Weights of a small mixture-of-experts language model, trained from scratch on English Wikipedia.
Experts: 3 picks a token, a softmax router.
Training: a variant of Muon for the experts, 5567 steps.
Below are experts of layer 10 (counted from 0) of a mixture-of-experts language model. Rows are named router (the router's row for the expert), gate (a neuron's input weights, with its number), up (a neuron's input weights, with its number) and show model dimensions 80-159. Each number is 50 + 10 x the weight over its row's rms, rounded and kept within 0 to 99.
Before each expert's rows: "gets" lists some tokens that make up at least twice as much of what it gets as of all text. This comes from a sample of Wikipedia text that the model never trained on. Tokens count by the router's weight.

# expert 17
gets: " the", " in", " of", " to", " New", " United"
router:51 51 54 55 54 42 59 55 29 47 47 44 75 47 63 54 36 47 46 51 59 52 55 50 37 47 48 56 43 38 43 49 56 38 38 38 52 47 45 23 41 62 49 45 59 43 29 55 64 57 47 38 35 41 24 49 69 62 51 58 66 43 70 57 60 44 47 44 36 63 64 51 48 52 48 51 36 52 46 50
gate0:45 46 23 40 66 49 41 62 51 57 46 36 30 38 46 70 61 62 50 68 52 30 56 48 40 56 58 55 59 50 52 46 60 53 64 50 50 53 25 60 59 45 57 55 50 47 24 47 43 53 51 43 70 58 55 62 45 44 55 48 46 60 61 36 51 59 48 45 44 46 63 52 59 39 59 50 49 41 55 59
up0:53 49 54 45 47 40 32 45 42 53 54 33 45 40 34 55 63 46 56 73 44 40 48 34 25 57 79 52 44 43 58 43 48 49 57 53 54 45 19 38 65 50 48 52 57 45 31 43 50 46 46 49 51 63 53 57 44 55 52 47 53 41 70 46 46 46 59 37 55 52 49 59 58 60 60 45 47 53 42 37

# expert 25
gets: ",", " season", " film", " year", " series", " album"
router:57 47 46 52 45 53 51 46 50 38 57 59 56 54 45 36 34 49 51 41 63 32 65 58 56 47 40 56 58 42 57 37 61 61 50 53 37 54 69 27 57 45 46 46 50 43 61 30 57 32 45 49 55 61 43 54 64 64 51 38 32 61 46 54 58 39 61 73 36 61 58 58 30 66 41 44 45 37 49 47
gate0:50 37 56 41 33 64 51 30 49 53 54 68 66 61 44 54 60 56 35 60 63 49 57 56 42 40 60 45 54 44 50 44 64 49 49 43 49 46 49 49 59 51 46 47 69 57 51 54 38 35 46 37 54 44 47 74 60 43 40 62 54 67 63 70 48 47 29 56 49 48 57 62 63 49 32 42 42 37 43 47
up0:56 48 41 62 55 51 59 40 50 81 56 67 43 59 45 32 44 41 54 71 57 55 53 25 62 44 54 57 71 48 65 43 55 55 42 60 35 66 37 25 32 58 42 54 40 41 55 56 49 48 56 48 45 56 54 29 61 61 45 54 43 42 40 51 62 61 60 59 50 50 51 65 51 53 49 56 61 34 61 41

# expert 26
gets: " of", " and", " the", ",", " for", " to"
router:42 30 49 61 50 52 53 46 35 42 46 56 61 34 65 52 52 62 64 50 65 53 71 55 61 49 40 38 41 53 50 52 58 54 56 50 38 60 55 38 40 45 35 48 55 41 62 59 56 57 49 48 38 31 58 31 60 49 56 63 72 33 56 42 60 46 49 51 34 34 45 29 48 34 41 39 44 58 49 33
gate0:55 52 51 50 30 44 70 33 28 44 47 58 40 56 53 54 37 56 43 38 44 41 37 50 64 44 47 66 56 36 46 41 56 54 45 32 42 49 50 64 58 53 54 51 50 54 35 57 29 61 63 40 56 49 40 42 52 54 53 72 58 49 44 36 59 57 60 61 34 66 48 38 45 49 58 42 40 34 31 38
up0:72 76 62 52 40 25 54 40 45 41 62 53 65 71 52 34 50 64 47 52 43 49 50 48 65 22 26 55 46 37 33 54 54 33 38 43 58 53 68 69 55 50 67 35 53 58 66 65 56 53 52 54 45 59 56 38 39 55 28 63 49 61 27 49 53 59 52 48 54 58 46 39 60 52 51 51 48 37 57 55

# expert 15
gets: ",", " by", " as", " that", " with", " and"
router:44 38 61 69 53 56 48 40 57 54 33 50 54 54 56 34 41 60 61 47 54 51 54 47 49 71 37 39 41 50 25 64 41 58 35 39 38 57 47 51 57 49 48 58 58 56 46 66 55 47 66 48 58 41 42 36 57 55 40 55 53 39 49 56 30 44 52 53 40 52 50 36 41 32 50 48 38 56 61 46
gate0:43 47 55 49 55 42 45 55 59 53 57 52 34 52 55 54 55 50 53 60 50 38 58 35 45 51 57 53 42 55 40 63 56 65 64 39 51 56 64 50 46 53 59 58 35 40 75 61 43 68 47 44 43 58 47 54 45 44 61 44 35 53 71 43 55 47 45 59 52 56 38 40 33 52 60 45 44 69 57 51
up0:54 56 54 52 43 57 58 46 51 59 56 38 43 48 56 30 44 51 47 48 60 56 43 56 44 47 44 38 54 47 49 31 43 76 48 61 38 45 45 28 50 32 44 46 54 29 39 45 59 46 46 51 47 38 54 64 49 49 36 54 63 52 47 51 63 37 53 48 53 36 54 47 73 58 37 51 30 36 60 52

# expert 10
gets: " was", " is", " were", " are", " to", " he"
router:51 50 33 40 54 62 63 52 55 41 51 52 47 41 59 43 42 61 65 59 60 56 64 52 39 44 44 65 55 49 43 44 50 60 53 60 48 53 65 34 52 37 45 75 64 41 39 61 32 49 43 60 42 43 37 55 43 50 61 56 48 44 61 42 65 53 42 52 38 36 55 38 44 39 40 41 66 62 44 60
gate0:59 52 40 69 29 34 51 65 60 66 51 36 64 58 38 34 45 41 45 63 72 63 42 42 47 25 59 71 38 46 51 58 58 58 49 49 68 40 41 64 48 52 49 57 54 49 49 55 47 34 44 45 47 61 30 50 51 54 47 59 35 52 49 59 49 69 56 54 66 39 58 79 49 40 59 51 26 43 41 41
up0:62 48 39 75 45 51 53 66 52 64 42 38 49 49 40 36 52 41 29 51 55 63 34 35 52 47 61 60 31 36 59 43 64 46 45 46 67 48 33 72 69 45 53 41 24 46 44 59 50 42 49 39 48 52 25 50 43 65 48 65 49 55 54 49 58 51 47 59 59 46 60 78 45 41 49 44 31 41 33 53

# expert 8
gets: " (", " his", "==", " was", " is", " a"
router:45 46 52 32 53 57 63 51 58 47 47 43 18 47 47 56 59 59 54 30 46 65 35 52 49 64 50 49 55 50 65 54 56 58 51 55 52 53 55 39 49 57 47 55 74 59 34 68 53 56 51 66 58 52 48 48 40 58 27 53 46 56 40 71 46 46 36 45 48 60 45 49 44 45 42 53 54 45 53 48
gate0:54 48 47 61 48 51 22 65 58 38 49 54 49 50 40 39 61 55 64 35 35 66 64 72 51 32 49 58 45 33 60 43 40 58 63 49 44 46 49 61 63 38 54 55 51 47 53 34 68 42 49 66 61 45 63 63 50 62 52 37 66 55 41 31 59 41 43 65 46 58 53 61 45 50 50 43 53 51 37 46
up0:41 33 60 47 58 67 61 38 48 57 38 52 52 58 46 52 55 56 62 54 46 42 77 32 63 63 43 48 60 49 36 51 52 37 54 39 51 47 43 48 44 39 57 68 44 49 45 43 68 26 68 41 42 57 58 58 39 44 70 75 48 34 67 64 48 45 61 57 39 49 57 43 63 54 58 36 53 59 61 54